python train.py --num_hidden_layers=11 --hidden_size=192 --n_experts=64 --experts_per_token=2 --d_expert=128 --d_shared_expert=128 --hidden_act="squared_relu" --moe_layers=[2, 3, 4, 5, 6, 7, 8, 9, 10] --n_empty_slots=32 --router_score="softmax" --normalize_top_k=true --routed_scale=1.41 --balance_loss=0.00622 --balance_bias=false --router_cosine_scale=10.0 --init_std_router=0.00979 --lr_router=0.00216 --vocab_size=4096 --norm="layernorm" --norm_eps=1e-06 --tie_word_embeddings="early" --optimizer="soap_variant" --learning_rate=0.0042 --beta1=0.95 --beta2=0.99 --batch_tokens=[32768, 65536] --max_seq_len=1024 --train_tokens=365400000 --max_steps=7595 --dataset="wikipedia_en"
Below are experts of layer 7 (counted from 0) of a mixture-of-experts language model. Rows are named router (the router's row for the expert), up (a neuron's input weights, with its number) and show model dimensions 0-191. Each number is 500 + 40 x the weight over its row's rms, rounded and kept within 0 to 999. Numbers have three digits each.
Before each expert's rows: a language model's description of what the expert responds to. This comes from a sample of Wikipedia text that the model never trained on.

# expert 51
It responds to: Clause subjects and adverbs. Subject pronouns and relatives starting clauses (he, she, they, who, which, that) and -ly adverb endings like secretly, initially, intentionally.
router:487488526458535476556603520520561513398418548543548436424530502418485421480573526529468489528498438582467492485505536510524488493464598510484507441485488455516496511549516562535505484436515531547575482477527543554463519491550527498413485513513517440487523499484478435493470449473502517563551484470509526495488530481515494562502484497547459497458447463489541547588445521475494481438480471515528501493501537461536515468494491502465582577518453490457463512493548552463479596507542509509497413542483493453471477554500442525516482513491517448465572462496457396454527479473538528512
up12:511517518489422527510513495545470535465454543438518497486486473487475426507469457499529486514458485489477426482563533483515625492468442444443520452515512489493411517566458485498537490478552504558513475457423486548451526572572541524422504508504567467511460504486492466542451454426520549507501541542487557484495536586546455515514463524557538462471499541537498534472483508571450497472503478449597485560468478546518459522462537539515510462555495460537467552503459458515496541470513412509535465533425482440417495483421508489433460501501518500549506445474478477547463540543476436440
up13:461446501493443537494455493524451534449505517545514405501539443468526507476505549511451537468503413523562507516509512580481469532525487469480527466521470451531478503445537429494542565406479501547511506579486538481465557506460534504520495522548601482523479491495491491534502509536473463539590469521605514465460513473519463402550487516453439471556448420489529544435505519503500492452498472568585507453555498535515502520493512503560496558535553558565410480506437461480488568529493473526454458436525506463497496510499505520530481503485577584525482499507505501521533420486552433514
up14:549547520487469424547420567502465501521544482492493471495491508525422501480453505529578557484524465482536523513522517475544561495454569492555488504481534525483487511480482454538500502523448515542477450509486507515583476492481429537462537404561473506506469464445509524496545497414507496512505443513418470498457471508519489479536492552546445573548534455563509510534476498483461502473487431490480569564483509546508556433497426557535497498499544480414446533582545508497542486502530498502607469504534497526484518495522501401513483428536523491450522627478487520524548530399473509446
up15:482462417506457528524503496518429514464502553487463519526525527575501491464513478463543499481509549446528512486516559451542473460455502469572487554476563461481407511497440487499544499465500555486489505513496423479495464495555482414485528484570556531450464534355501496466465475540499479469496535565530519446435459444538571505487486411414447538479504461477590473499487500558440523499601562450440530537450568525558518461490528511522509523484486495583457465519528515528479499505500543436474501500578453548507491490559493416483527534480482485446485525531495468484506514515484496558
up16:466500518521442509540516469464469495442428501478482562442540477508565445513513473525516529443513495588504503450482563516550492551461510526398462514436541511461497424512512565574418529447526535504493560529485506426500469518532493512560500546490490508504484430498454597546458561477499495552542501515540516508553485519483537584465440464487536481450468513487487526502438496523503567467508551516467490513562508514537553556453525391521491451519476498517492481479499523516542496480451452462590438442455454514517502553587500482399508430555511433552498495530465536481542493478474499545
up17:446472452522455484507490444430532491492524463519463506509538448479486532537515468448470460545498445464460595548505540498466444475464573519523401534535515468565487490559540502524515538471522439571566501472423450503523614459525550459505418460493558519528460533558515493497532562485535447526514526503450528479479523442491478406489509509505532521482509583474469518495513513417487555563504479535561509503604451499515492504495539523495503519439469467519504458553490609499557533495538428533519504462516500495528468464590490520532459475516527531489492501531471443516505548540448502407
up18:522483482455436529549464456529406549504489498483519551428485458556527515480534531570503527475458541514491464477492590485495473440483560546486484496426528458447456564504430531534439513488500503481456492495493509521492478533439544500507507496550456534542507484486507486478422524531440426526497499473513459483575499498470459468494436475511534501532463469432554511503509377568572573500460523451551480538525563485619569526520501539464526554525492485485408549478513446595491472546554519526540507528460488517484502525523495509520514411585509514580486504531485482516503491548444457489
up19:595487458462547530455475474534472543492548555490517536515566498451562521472486530499518560479505473506488456543518496563509514477475478474551465446477514504544527501473464449474406507523461468491549531454462529509447588561448471508468502569461505490545520485431549553471478455519437503484500408528499492492482509501482523526510481533520453542449533516467461491432545506469426486481552467519562580468510521503432495516512539479550468500438505596478453501475462539531443431539508476520490532465522435459569582517523433516523409515492563465512525452528586484400543491576458522522
up20:489423507536519473454563489485505515503459491614435523556481459456440479517463537542524528526455509514518495522496527485555469444532502499498482519471439456553416447558549442421504470483470504501421462460500461473480532501530538578512488473474568494551548421540544519489463483442514556533460488416418514511519501488503498517502462545493509506545481445504544444521539451519482510539477509506522575479534474476601482470444523453555491527515541445524591544523536534490472509581443484556469482470450553484463561545574451488433519470476483514378512505490519483494468533489468524539
up21:583549530438527482463493535493479513502490477544525539452499541464501531550511604563499435536509475461477545516518498468544494455479442461471471504531500557492576502508422464474534472584561520571469550563494525525457509541498517438487555539461444468493485502441477535461527426519435455560532453560507439469510513530509460428521472507480540457498488488422507510577526516523462492411447510513401518478581509503506522462489497500477473486537476522479460483520459510494489571469542501448530525485498479514539486545473548588413511531507505489514509386518435502516491438423510530580
up22:481465487504472527466499488497534520474520451405533476525528517517526433482560553516509452477487460445502558513455477528477472468498475493453460495565528575541487533438486457521541517501526496486529510492515499551532547450453505482453494480521508432488503493496535522508450531497412520490496526537483498524461512446419413521522508449553528516524502513483547468485530483479465467578512547490570505486538435522539448442460532578494458542494478541604508545514640436449542445555531501558470527558489467496455537442524569490474488502394585451406492555457494469526445519467554465501
up23:583559462485517496506558490606565496441553500436499477513460647482447577419420490465531470542480421568475474515501486502468504539538544461452529545543502476548501430524572506477487507448466539565523558457481458515512540554480516453495540452505478483545518548478501413447488504466488494446502517557453529433514521564517490503459462468540561420512506486526470578485563492496544530520468531565551512463548507567467434515495578487522480470513509500513497515507487556473451473531542514489496499490505438529502486548440495545505468551483404462483498490461459523528507479486493492486
up24:528503454400481487539482452527534465524551575506496509503467497486473424418484443529425466383498533536479514491481502483543490513417439591518460541516519465529435506502508452513511467525465481421486493478508554472458501453402489551499499539440460527466505446478522526612471513525489491552498469462473501452509483475533600418438414486544483426507483505524491481469507462528521509487535568523433539521560595528506501549519520515490514517490445539504496531541501555473494556477504554454484505519542480535569525513480452477450495527496505508560508468602447492543504462534479468527
up25:548565492524497501504509473491453516518464480466505435406493493457443543413500442378528464462517446513594483503526452439494470585514450498449526538472441480499581478549495529488496504548500563472502567466491518533547471502510523541443515519436492525449449512479474537471529459441510476532519556585477463574517511503432484581497440498453520485508532456453509495484568513500495426471597537589501479467519497430552540431570485516438543463469477472550498511554489520508483489483514492515483549515515464522566493497515495447476566516524490468460530461438442569491526549508514490534
up26:474511477548451550523520517491449462505516448452490564547473459567555496506435541473514486453463457472510427501444518485483522527504517512487469468537488467402588511451458484410509508503493533444531550555514485557425497484464504522434509549545541510481573522441481493455518432539501491523500470469469470502467503479521552441483481524515558557501503448448481481505443432521548404509451567548565489509514535496500541484538492564500478503495497552492467551518524484536563558469428465527432520571525523445509469592465446583484426475557411508490545497435546541520462540516472509489
up27:452523444461588515472521435453489512447452520533535503497493482437450524542506471504504479456521457486521477544512459569546547566526464524493437587517578513545489442490512507497510466446480447493517518446428459498478459469536520477501457495454512457476520476492549525489502456439477588508510530505509486497513454532517422556509456454497591578547516609504507502474509551497511527462507508463539453510507434480468507561573524457465488544500446534488509570494555521432478549476494497471547530554601427471518443518510531553530541605468482455459416454475472493537486441491507500444
up28:546556536505527422538480516536452471513506551496460428450427525510463573478455494476499437489520479514509482427522528472520476543573470415475495467456491526477520524467462488493491550499517483577533574465503470556566442459561511506534479595472528501537462542478544524503487518417464496505585512503485436469520580468526524552570507485412514537474462600449570564405472500533492501505492557537478482509440506510475519476511519480465475509540433604473563473543524493502539496509496526495524514474557524513504433526562464525473462500525494543484491499443480494457495382539460518492
up29:569467468483480509481508404518485448486538515515495437476459518466527444479530570557462526490598479481513536502473521497509500537506563486521485513526464525525466496518481491430406515577519499511503482392527537453497426491492546503455478469434530576546545447511509461485473664419580526557545560519492369474481505500463484483489460557435488507511514557497411527540513540476527564462518531581524514493484500479491466519480492522530476570522483486501470472455509479503443490477489520492484514479515524505448445493513598469503474490476492429549477541524548494436524507478483496479
up30:593445529562476456480517589536450503497516617451528547488508490535465552488495515423496546534413489516475516545471488529486552470580526505489582496551455477456549409528470453515444400532536492512531528592437551502505470512507430434479508452421469502449524465486467520466473478545443564499492472504498514557474526456492549535504490536448466469555466466479507445471523461590491538490534524500547516490498484509533440487529478464484522546434492442415501513541548482493521498537485465477436506530468494492448477508510440523487493525437562490584432459500493483531521508541478473481
up31:439544512450530453524425556532497501501522502594498471502460473492509452474500540550515529501537503427459557553471433557542497504520559558432512444418497554490520585457486500486556477514489530527451476531496520491542462546505492415443486450469557461532488434486445525418515540452561486499491474498514542465477547515546531403513450468472476494459481541479556483561530437459483471425564534533500475543535469518557570479533529496489467524396475499518506508587530532424512497521430506515522506475495551539543508460501512534462518391524457532472558443528498466507511499486517459544
up32:518571510472501549521493539554480490433456516554453474457475475433484505399484540496497528488534477526456531452488494469510440414471511464512577502480470468479508550497566529523424479520495527460514527484574509504516484483533479499506431448518538498532488455453462483527475463458481491561537528500419497444429492493487531544501483487546479559547470452447476555519491577512563512501509479394447535449402492389557451485557491541442488449547553485501511432476535550571518461497560477493528568496516563538494535440515484559515487483568479517451516545418478498516464532506499432507
up33:529479495462405514539469509477509481521521472533490537536553556490494517443535543437530447524438514523537446474486548524481509550504548515500473556401490413514542550422534483521476598566546442489517543509501572561473516463519528473499548531563545501503543461533463504528507539528491470483540492476436521381484416500549520441474491444520486502534455477500497458541498529493591439409510525490543473443489520474488583498506502467498510536431493487496550447498459565475514566520595510487481469473526537512585506512471424524550392470510512447473535503463507470494495522494506531509
up34:483543505598538505491503472459614484499528480545458458474500503474455510473514484550423491521548533530437513546524560525499455422506524568437448456516516543516495539444517404513505455554467465432471483491460613444434486503452476477479491540510475472480528437473516519542453516547538532540471568455581532520479557492502496590517482503526590562557454513479517517455539506561476506506440533545520538534501473533479526501445458553480593533453446538469462481463543538487485476467495495505461476462510484511475468403550524463506476459421462447496453538498540482543483522534482502472
up35:500442441470519511481514525515483515476459536473478554541511473471444434473473537619496495561449571529473386517460485527505542482499522484506506480557501572499484474499554485447466533525532478509519487469458496566495497438546465481518551508473583434471502530554480454556499474502476432589483498551546491550558486555590431525391478498507584513513464541482485463476467509501457507519502410523519581480477518481491437487507521413463488449491618482518545482511520529496551564481494530536457510531498497422508506536561472474499533529562499487467451477479568492451477451512495546504
up36:492508573492549471506465478529510551412545464467507468484488508441450483508502476523472502564531540504477470462437486425461459462555546540482457450543448468365484534488436456488471415517536522516422512552574503464526458449444441525436506459471583512527488501491475490426483461476457517495457491478362509506538466545528558478424475518554520467545539504474488468490508526530518435499559517536517578531567505586524507532448429438485480488548509561485543553515470496477538503463503558496438492459540517483527513518543501567502469528495532480551500498441477457508496527539503479484
up37:463539512494568495488451566449483515477482478478528502560610483422516500516537512499524468475462539495445513510520488514413521505513494546455479500447542581492519512570473450456509528487562522412506432610524480467475473491523491483530477523468450491521512498472450484498488494431513443541542515548562526465464459499488527438559519572494481533518579601476500455513468475525477487509453385477539539457537517431501508461484500485549513443490411553505471467497483534536501489433552514540436538456504474498507493570492538481562448427469469453500549543518495591473458502437443490523
up38:529470581500504489514528493484458471638428516541543562523526502462469498454555511542487487574512522511504532501527553450493515556486486468554414503418505484458490515440405471497451478535459517530557501469470451423492509440496516525447452521461479481522452509499513445542487521417490546595507488517500535467517500410500521506433481536536480512547551585544495542513553506514502511495568480492531468504515538429391527404531474449499494508504508493395494518440551479527492470548562548464498469438519493508513471539510498479456520452462511466552477540509567515453502534469471544525
up39:505446514516529485489442579555488469513444502485534423457410516498531531438451547526557538481546486548439512504447557470558513405533560461460485437424466468512498508526461551526507524456483490436541542476524505514433482458480498522515518538542510530523459502454490481476521471494492529486488521495520490493437536517557475537490391434461549539474520522457451484483514520476549559483395483517536489532434504565538489595486505519421503600494487517442402496462466537506519525517513469543471569482540496536539542536493556539509524416530471483506497539495449513481506509517557405542
up40:462484508472469496524522492434472457443493507483536493553486498496569411455554496548511540473538552514522534455444516527587510580434443523571549553477544448534463539532508440496495523485469508520562474505526503510507520494527476511497534520507499480460516492490486513459520519524358457449522544458488599463517445545495510523469446554529509547520455493483545459501567480463506573490551424548515508432526497483482469555469497448510544530441515536544526548556496484431591545508480447526495435489506538495536508558499412436520467562413466469418504490540458467489531541540495472460
up41:492536557462502528457554517473517484514497512469433512460494493544486472479489461600449474479448495518421526492417553538533478490500476543514513573469452506528494492476463596555499500503481463527509497488483508496496454506478471551443434437436502449521497529461554582482550474532548545564470507577549435457568466558504498459551527517517511563555493486465459483481470476509586498516458471438488453482505535537535496567524563584485540522512546457490476483395568472514499558496498464517447529487486431474532465558444456545563499487509528468434400497458487529480427526564503490536
up42:514485511463485463535475495518519543468563571479521496460561441470401565515565472464447508473513551437525488465507615482544521474523526472522469459485467451456450616477483494513482514473499477470493537569461549533525492455461519460468568514451566460464452472553449454473531510566529518515564474507576538498427547490519551482503506507524467503433421529418483495485472493513556601546521473560499461425538448495491477522531477491496498555452529445429500544510549435470517515483473521556520491551512484410466451533538533499509527499509533444539532521558501464454473548472490516458
up43:514443499429492545515497465474523487539526494507487431495551440512487440501547585486486452504496447516470523556429540524538568520531540475536511516540480525523484493469491465550519457505556474563515530474399504549445533471514485485510454534441589504478512489457544432502414478457556529467477500508424477536502480468454444579511508546552447560519476447449488525471476494512527622523551500522492513392549482483477504473427453505522538471457492477512494521524543465465472479539510562607465444468590474516462495431446518541527540475417530471506568505509474535507500526540464481499
up44:437511482506511483492463478496405429474516508508529517586464472476433468518536555539474498471431508467521535476494469502444482516470500481509422519470493493517466502475478450502428534510538525441465471518496596498440477534516535556523538538487424458589457536485515530473424483508481439480499435542490475502478484528439472466539496481559553463487507462448444525602446499518479580443480533514459506448461586455527536516460593470532479436535528555516527517498497493596479494455493515504404452548504563485513503562502601541493449494542470523543542467520544466546475451518488512543
up45:475469553437441465454533473558523533484470504463498545481501576524543518499525486498443519497466540548522442400521548455527492524520512550486537599435489438491479517517530590546452481475446567545457539512465484492461523478454522449520503513551523533437467471547510490466463431461441521536527525471474495465532483532421551466521482526627465548537477463500472517541495440453539494516460503501556495531500475418579484447584478527478451531489576560451533501431449524550493580500499476488492451458494503470517429549476562521502537497523541474518542515431467455501468540526483449526
up46:476502457482506463546469451462556514563506510542507533446510503507501535526477488492446564451543548437496558549494487474493524556474495431432489465498484459429442568531454471497500493539530498552503483460486542517600440495509455486390448442476512496535546446526477502544485504534512534565526522475444456571424487526559483537522549487466540487499509459464543433494471467539437468520500465480504564502546509455548490500492508449546505519504449464477476503405446556419548493530468496502565493456526513611527487499483438534499542542526450556453606412549465517460468535503482488515
up47:483437450525529483486498500597513449525492441474531496468525543455514488517501511488443578484494543548467435531522546498471453495470407482470524553517473542478461572474489471480502493432458474505465466607544470531486528495530474604513510469484427573525603457483498439568496560531494538535471427554483594462527507548489503541524504506517532457533495550450575514519555511409524472505560409513461456504437595524498481492523466487467417461457531472497467507475498512583510459490489526499520517574472445549529507487542522542493506518524524477533550507505468490515501496589498474503
up48:538548464561565602473570534423514497492509541471455421511516548544534494461555488553489552544565508495493470488558542524521518442556562532492475459538485538424441428510531525506526494573539499495499513531419553504538487483478470502460483495445526469551487480528540445496476506509521496596534469522421493515506518535490432477471421483458604426515492484479465603483520524484463515441540470567520495483493491482459570451499488554486495481516498495468515503522505474513530552452520468547448561423494503529400410495490483484526492526448477459504520484508419470409520512504493490473
up49:453584545483525490580499475498550440525545523448447512472496443493480520424482493494509477500464458473433448531521540524512540542425551496505519553481430453469464500452432518494453522431482468452453463461540526549504536466534552544464515449466468409536506521537528585518542472515545490502461496478470497481520547607430555440446488523538456521508403440523471530516434496487471464483509490495512513539517483431562519522482453431554502479546541507517499529507479456472521601532552490509553445513461523474493510556469443445473457495488502435554509476433479486566550519578475516524
up50:486489463465374519522484531553499547452505600479452448466535503569519484483520485527554491497550508476492476441503521476464526510525467539541499489548414490465482592483501499521553483459457518458517448442536468572432484481543451472494482501525483494512434465561455490525492458453447599508484522497441509512520461517462543502568440508579405527515550456438508506521500439543513537559490515470483521503484485499498539510528486472531497517449506494441509525519532491508506649486615535490550423495531497409506534507513443482506541465500478485499449580493549562513524486527520466530
up51:476491468480556518441469476502492469518432577482430529447502484506503573532474525535542437485546499449488483470557457531507527559520493488520428490510490550529466561521430571491545493455519489536490438483447462530482466499483582533436457524410482474459518531450499562481544528522484477565495492479593481538510525479554479433448432459550445457506452476498458523533495526544563472447484431524568455497535495481532528520539490494508600510531549506482467518464558506452468440455481540533459488483518553498421474554494522503622527505477558493560464472459539486408520482444480526479
up52:502544465503465492483465524475433549476416566477505541420560518408499532427501523526546444508440521492497495571476639461495513473500522449517580515525454457459464494526470539485491525494488505591543561513521559501478540485480489470495442501501510577519442506526469475498456541535507522460481575506498478412502474471485571512441512514598482531492483512532524493521464504620540514479498413473491518477505497557497514468545469479491473535531502430437477521471460534511505509518526478537506533540517471541501482516483488488442594505416514488579387512499506430559526546499506518498
up53:505582490500546482523502499484497514530468485533423459467480478483495465547466520469543480480481464554543459517493414476486478435468546461494479460512447506502461501506477545482522602484562475527478505512507454550468538489512463539537458587585500429544515507518519553544575486513506596479437500504525570470517497502516516529572463464457495410492569491452519472433506483456464429509515549507539510472451548557489481501496492465447463547454439530536533572467540412527558556550485511425506487513584497555504491513444522563450449455530549508496524521545448407548515501563501548478
up54:524476482553475423465597492517460440497522524491518464496462544523528473457530529424421524505469497489487459546488485480463539619475483542477508505473512535552469489586525498484559512479511537430585434494501595446472511561517503473526480553469487481504501428476483503530535525507495571510534473546497482480478456518481535500469534492507488522527461470501562479458484469553529478547475560488508495515426536524467468500474587418550534462476507480535517456471472587486437540452519487442544470532555570505473494573475524489500606472503468485407501449499491473451545577484537392500
up55:604547435536537452487499485531455464500518475578515480488551549524519506460431540505520467531517519491560446522487476493489516528502524543464506411406554497478520477518453458524453527488511547466563524490484449497563539491563509576580452453524478479493501479462515468489562498489498432526522542393575554517505543552547471533467546426487520480533469502464491520548471439532486497454536544517518469526462526494538466511433491542456449494502550512493459540500537510530506499461472513570477424553540515508496468605477535511435515547492558451581442486469466525482408478501501452407
up56:483540504448450488516505479547451500508417542432576452500501570496431580471516439472438572515490485506557486557527572492494544461489507478501525543508504488559430467489510493458413512478529514589487463529500587509401524532546561515462464502453530532489454467534536468490457445520515506455421525456450470443454506549481552390471492508501514468508493467545521494487475570501491473468506476548485518481469448507505478477540462498551419482450525539436537428536495493461496586496572537518557506539519488506486549541484487509486452535412463499561455448479467491526522541445551471492
up57:405480535533498479485550532510516578426519460433537460485488482473447587579475530443466477479552485492491502492503448429530427425478502489589474458507518531513497562514515574462445562474506490499482459560583449499551412548511494509471506469502481422512520443495467456461425480506499453519474509522493419502562537543475533446445468489515541425568389476536538508471459570510554493489478443493544447547431524554462516538543526473485512473548520515489522514530551519531489470439542524523537574458490487512524486484492478479504489538569501536459503534511421512502504530499545453502
up58:506538519466497508504549498586517482448447517456460475525482633478520464426558527594500511486468452461468539496466561464559472445506590492440543533497507511480475507458516527478518500495542466535569503495555568564480515528493522485472429534495517427547507456489487495513488472472447486487505552524426461491527468500471591481505516520581501543512462514436473517510447445499530505510541479568548520520490447522503469456543388449469439504460456557493455491509472485511518603510593478507499517448511509466486536543458503480429445473468546420526472570434485491523550475522465509463
up59:538519465499554480450522493479462502513447540527440502456576545534540507576559559446541433507501523478549491505489489494490523463466512483524473502512505526469520460547529531516510533506461498546481487499490523523511437529489511471544484484553547469476491455445511532503517544465570457497514516415462464444572545524476464497484458490477513456448491521475554526422440582451526458499503501588529472556496567488550426530529503504527408442621467505581533485502514482528507520553515531481490423435492443519442480510490584498398617474445431498542507423510529459506466487515513536533
up60:483439460463515502488490483464483562491519578547505495549446523473495512452550453593507533550514526531496462491470504503513481524551495493500556532483519467470429547496433532548432536448485441557499433497521540539554540470520537493489509469535555503401506482484502498488490424506444509558468466489538527450469553458454537518555491530507515430547465413489481492407494505499563487526478514524490530537507540395532522448486538476503550461483439596545558530515485469548529558549545518515497484494574526411516560548513496464403536487487527427554502513440471509495520447478403506513
up61:497491509513510487439495514470472497464462508521486470492462479464524403476441489529493429455458494469526466478507496472518486568484471488560471546409457518539495501479488504513459557556545508456462537479523538589548438545500462507492525471413485508538489499511488492477459511497500478533425478489570440529471493495567457437528528519464531465448432555491498509512505449463583554452452419490585538484581515521534455452527419501488493579558507474438579512519416489410483523506499475518496564573468487459488540546455511544485547483527582499462517521561500434539554420523476481467
up62:504538485463538440478504475504511469446537543485491582439554455558436513562548466517556475548570445475552466498496499484523451502487545456453544458443545437458475465513509565552475448451494569501483584511586536454533497540478469530500505508474441478540407465497483431445508551489560463501473498494526481466517542569445534472484476529495467495489450525506498483517467582541455423413488513516528436519487503562503502491520511483493486492509498479408475552481498483539490498472518511402572531501448574548478526594431502497493494509510480516521399548447537486503454506517457549448
up63:525564499513500535600480481460512523538437514497467600523480559540442508529617512484457464490480527501509563459489471544476489512486541463559489519487527530424451513517539517448456481537544519533496493457447541542531523493505444513457545502528511492459511491512560521516535484503512448535545527512472510487538449467492478515506507528467509536520542458454467442521506555459479528518455424467557537445526582511507496467472467459458534595483548458480465557468495483424527496465549496524444428429467467462420436572520534528586530495506456409595501467495571502511527466423523452461
up64:497535501439517610530474464471459583473518487526530482424476411476525480500437462471510504502516506493498578503525472442506535468546498512488576500507509433517457562452504518503523471535541495536532479549469470561546534482566473461490453449493569521536475441521523516474550541525513483530534508488473412509562429472520488425348532483496396482532462500531511496500482472460472483526561505497455472451570469473458525485474522530490492456537561542561584479593496470460489553521514452570510462486560452499485482531470500491521473529489543522467468465513486477539445484456520534404
up65:577544433472496487516505503466541487524521454535525446484494504509522506517536523480552486495474463464497451551503556588533517503569524518448413504538530546466522511443459478551457489557510434454496487560507562512505482534481528465526510540506460434555543494418560458463492487524468502552447482516489443553429491470519497553514444499500498400475555564439483584577505554488514508488470487535561536524531498457450515536577492437568514454497517601474466538515529531481531545538479511547471485484553452491540464543426426482453502452408516486530481447462545500543503499446484574467
up66:514590529520580463438459546461485528508526492481495543579511481543446466450397481508501496524468520462545428505572480486539476483613450494486449505502503472547432491503503548488591528456467513507515458505469526531416504474521501427525539460456516427508509461493463426535504500495548481518511528544492523434545532493516494577529526489544426488475473550459474498496527519549546436450496497513514567518451525472573500529482456495446524512506460537568523481559504501570463516547491528403506522536454499544543537522536581468515435511527491474459477439522565489525508549554465400497
up67:514517569494522498486477521532490482500440546532442501544582490577478428521481523507537499530499451489420430545495526543454470541535590486540501490426495546508536449535539468559497495523470458510505466503558513488447475450499505520484485594479425443499526475523545491448515442476397496463500495523514528468468522458546510510552507423509486434487393496519508500547470510515584499475504472434481458505507468468540502562488486531535528538541524482488568540534514472478475503583530528478473483510517528448461551569461436457541546542481505432482502588515414538391519563526451530460
up68:494547545472477472497503463571562470482431505419485502557493535406483522524455545462461532506519521509491488510447539553523476452485548457472501526498533507451499545576490544488504480509470444514428562512549494502431494525572472492488501479480508477506457436518543561542476469523550596592470547477525490517588450491495629520492480509430514521485505512533540449502524458484607475551512589541479538399503480453466512474558496507488574524477530535478461550490563524528468496485468531509542481442474493488463427491567502473540457434541521518477513513473444577468542524522464525470
up69:532496508521428471496487442468523534547521485513451493536507519497508543483554457474485486427534538551519477484516478523538510493526518546478463449548534525547406480470534483553479520520521466517434486432507480461467504493508507432476536548513472466469527514441526537517449520532519473512482422487459541510516556575544510536491513544495414470552482540518512495592494514535454496430512501579520495530522529453417441442469457450525452500458431557443493541500497532444475569489530606500467501471517506472576537527432493442418482544487621514435538476507457516381524530496513515565
up70:511542509499474561512493507490509494496423462581536466477491528482535526460442514566408513485542503529512527540577441512490543510454488433503472543513553475418514540401498542525455484470506525524493458541498517515476544503485481531485501568485477528459467523522527501506520438545463500557475581525443479440537460530503489476513524534608484575485467555467545538521468469485493473466613520501412423515494537499517521550563460502414462612505487415478495505510484486446430481492497541473489459489539556485464524530468466449551520514505551500537479484522495533510524436629475488472
up71:495478560446546464474505508460433512502515455443453571530478462457525520614477507556566411462541483471534512495461458548541512541442459516443501496548436538545422508518547483474518461526564505556491498503521484530433510496458453481550494487464480486428433487418503489504553494468477489488538445527572486444496508521522472521506454522515542478590541517573481472499466569602438505486446531486521483552515547430543481497412482477475502550516440514504506492482539496441533529464541585467449462555564543460519496569469420494501475513494571528506542497530505519433481460499491482479
up72:526508491512459492547528524487543430500456504590424514559519558517440463501480503508578542587492499479513427513505482474440439519514497504523487561472497528579507551506476479506510498477449472471441519538494548515547495443476487532501490457517516459486534480582464437491524571496545468503557392481527542555533514501463503497512525546528488515419443459596465453542471508491511527484460511482452575474486570526528510427507392527521467466464512571516588474519455574495459502560504438483527497539507570463483505580484500505526435486575471445507501554531479499493456543521427548514
up73:549450516448470472536493451527490525522463590453483516559465518483521531533487505532622531443461393494526530547513527484443471512520501529482557527444463616449473520507488462605515523526533470475544523521473473395473528473454446530484444496499472503510487500510450488495465492597491472483473531464502481394534469528499499516478542419512508501447494527401516533508531503508533458485464503428441527587549495398584489490517485504467532530571512489459524503499482506564442552554472540511540515520513601528509470534521471523515537514533499465498451484448501460525472501460514492495
up74:522511501557437472413477535515492485510460469501395486518508517496557541507532511492468514535526507484554538521555520459493523433433507459493487589432524555536379509491505566590471515393458507474506389476510535538525435530522500522509491565539550468498525481517516522458569555492466528468483433455450551491533513470590532453504508457525513530483447505501482514497475465433454468497489477544509410492493550500576473505509489457552512487528495506531548432477506521506512448410515505527543474509449486510487474522470517511447586502437512504498531499487587529482511473595532498431
up75:529522521444526469490395476463426455507484502512552570437424503503440442441521500516466508538547538463469527517516419491572508545518503516548463472522439545503500532520499557435500517454557523496588507543435515456533468517504514516472564489495466483501537516479496529532529530472458455569554457574583539585526434453543497442490543462511481549427522530565527473480487491472506505505544469524571506493563518540471506472542497466468518462536475503464463505488563534483453429464452497502456582564484448607486543504538577547472507500499514440576528528498564518555491480497519508515
up76:407490465526478406468488466463524484451487548489507494499613487406483550451526541551472437493410480489410477542512431499524523529540534504472552525507523549441513469518505489510558524447526535529480497552503509471559504495529488409493502435499578493523495539497465428483535527409473487449505516581526493569504529505482489462540496547529492479494535421436482519485493448516502510472469489429559495526488469571529495454557502452491421457426510517457475528491474538493515520494511523487508476550540449476510517536527435537545466500457496528448468561483524442424487543609442466494
up77:514537498443493510451523470524483557563502429505497496468495579514573486466540495560459477529462543519525489538521443455423457507413454526505488479580506460540450447514524513516460487478511466437481478508526499509480489545567482483516580507542452432546595515522469529500558495458511489510519531445530500523475443539572519497473527505502463552538522454522417491476453554517487455495454406464517545560546481445507494574516575460438535507560576515491584557525542545416520503440488495546470519495452452497530551548473529477472501494463441420473525536481501456583551506498543509467
up78:495535564448525507504434465515418481479499517511492565482435523468545503544524535562460551406509567490495457507454493515500506434565509527470498416544523496582479468466472498470499518537521531531503457474522487524531529531497495557477565474525533477516640542471432541480464460592500517395513458466595515453533540519499503495517475483421519430503480569493513488423567452514529517422495493501552444437461511429524532511556533532520491522463506477482520458460499499498530568481525446449465484490538553450565460557473446508464427492513497512513475443512492489535516524560546500503
up79:504533609497470505497570468460534421472506481492470554492554539534484441449558465483539481551523483569553497466551487528535523463500481488502485547487443527500489570513474488462470449530532478533523501456508426472519446534539455476475572534526597479501471446487488549458493497579510479473542510490526564520481424537512476433492446445461515502469473540498474463421545467485540547561472497498464510419509553514510444551513518512478528545474434467565512519531400543429456486482474479554513405545479581472461481487490531597560511491409547535483492523483537487541449501463530480495
up80:535524427532527440493471459542524569425522471547521518489503441529449492575545538446541475562523474424556488474463525555534500542531572523499435495487456493447426520434533488467478514444436479600528492480521527451553421516517480451477466467458512470517506470489443549453563525428457490463541454511549573527434479389526500458567480488478522486514528506509501533387582529526558449492478497512581508466538596471443499529472494494574540502489510540482499538502497515447441477511448544496526509472524542526486515518517537453513529564479442517497528529500501530473490460486485511523
up81:522470473465518498444448512472489498473468532476562457527506550488446560520526413508405495537499449410522495448430475527470495583500532514487516496517496460437490482496497491521505405479490541467498538467524484557562468534481515514497523555532421540536503462460485518522522503536522525554441512431499536514556458554490550519450594563470511590527516460517508519576440489568516541477404473465522565540533495472553424544458483421466496508468486542402520511437598507491522491413479530486503510533587506505487451532455453494486512499496460565506489540549472524471515510509458510523
up82:509523483538530452489564523483518540530460510518494587446508552472356526563506453513511518495466573495470464452501479461524476515512559519556482425574505540515437533529486463553472519471467485552511548443532496559537436477496459477532436466513545460553490526456448521461477520544488497505514510486505457512482510496537468413471533512525517487474540523480468558439489478497476550434575496486539517526490389542510459411558525493556490480434490558489520470525516552490548509539483559474459549529505491442568492473508479501488445444540600552483530445579527463537531547529454496577
up83:491500521485521480472506529422417540475525479491459558485475475484546500555451519497561474528438449443528532427537472571509448460463483511453596507526520522499438478415485479481561504590547484491515491532547490557486465414519505585496522506506419515460496454430467502457488504539487471514461530491526544488391442503494524508542449532486499527531523561518444567528498479514469449441546446554534522448533486404514538491453472446511520488537520516535576459509485481510584524545510499535463550564531468513504495539573451471453486469436526510461432469527499521487476566529513556440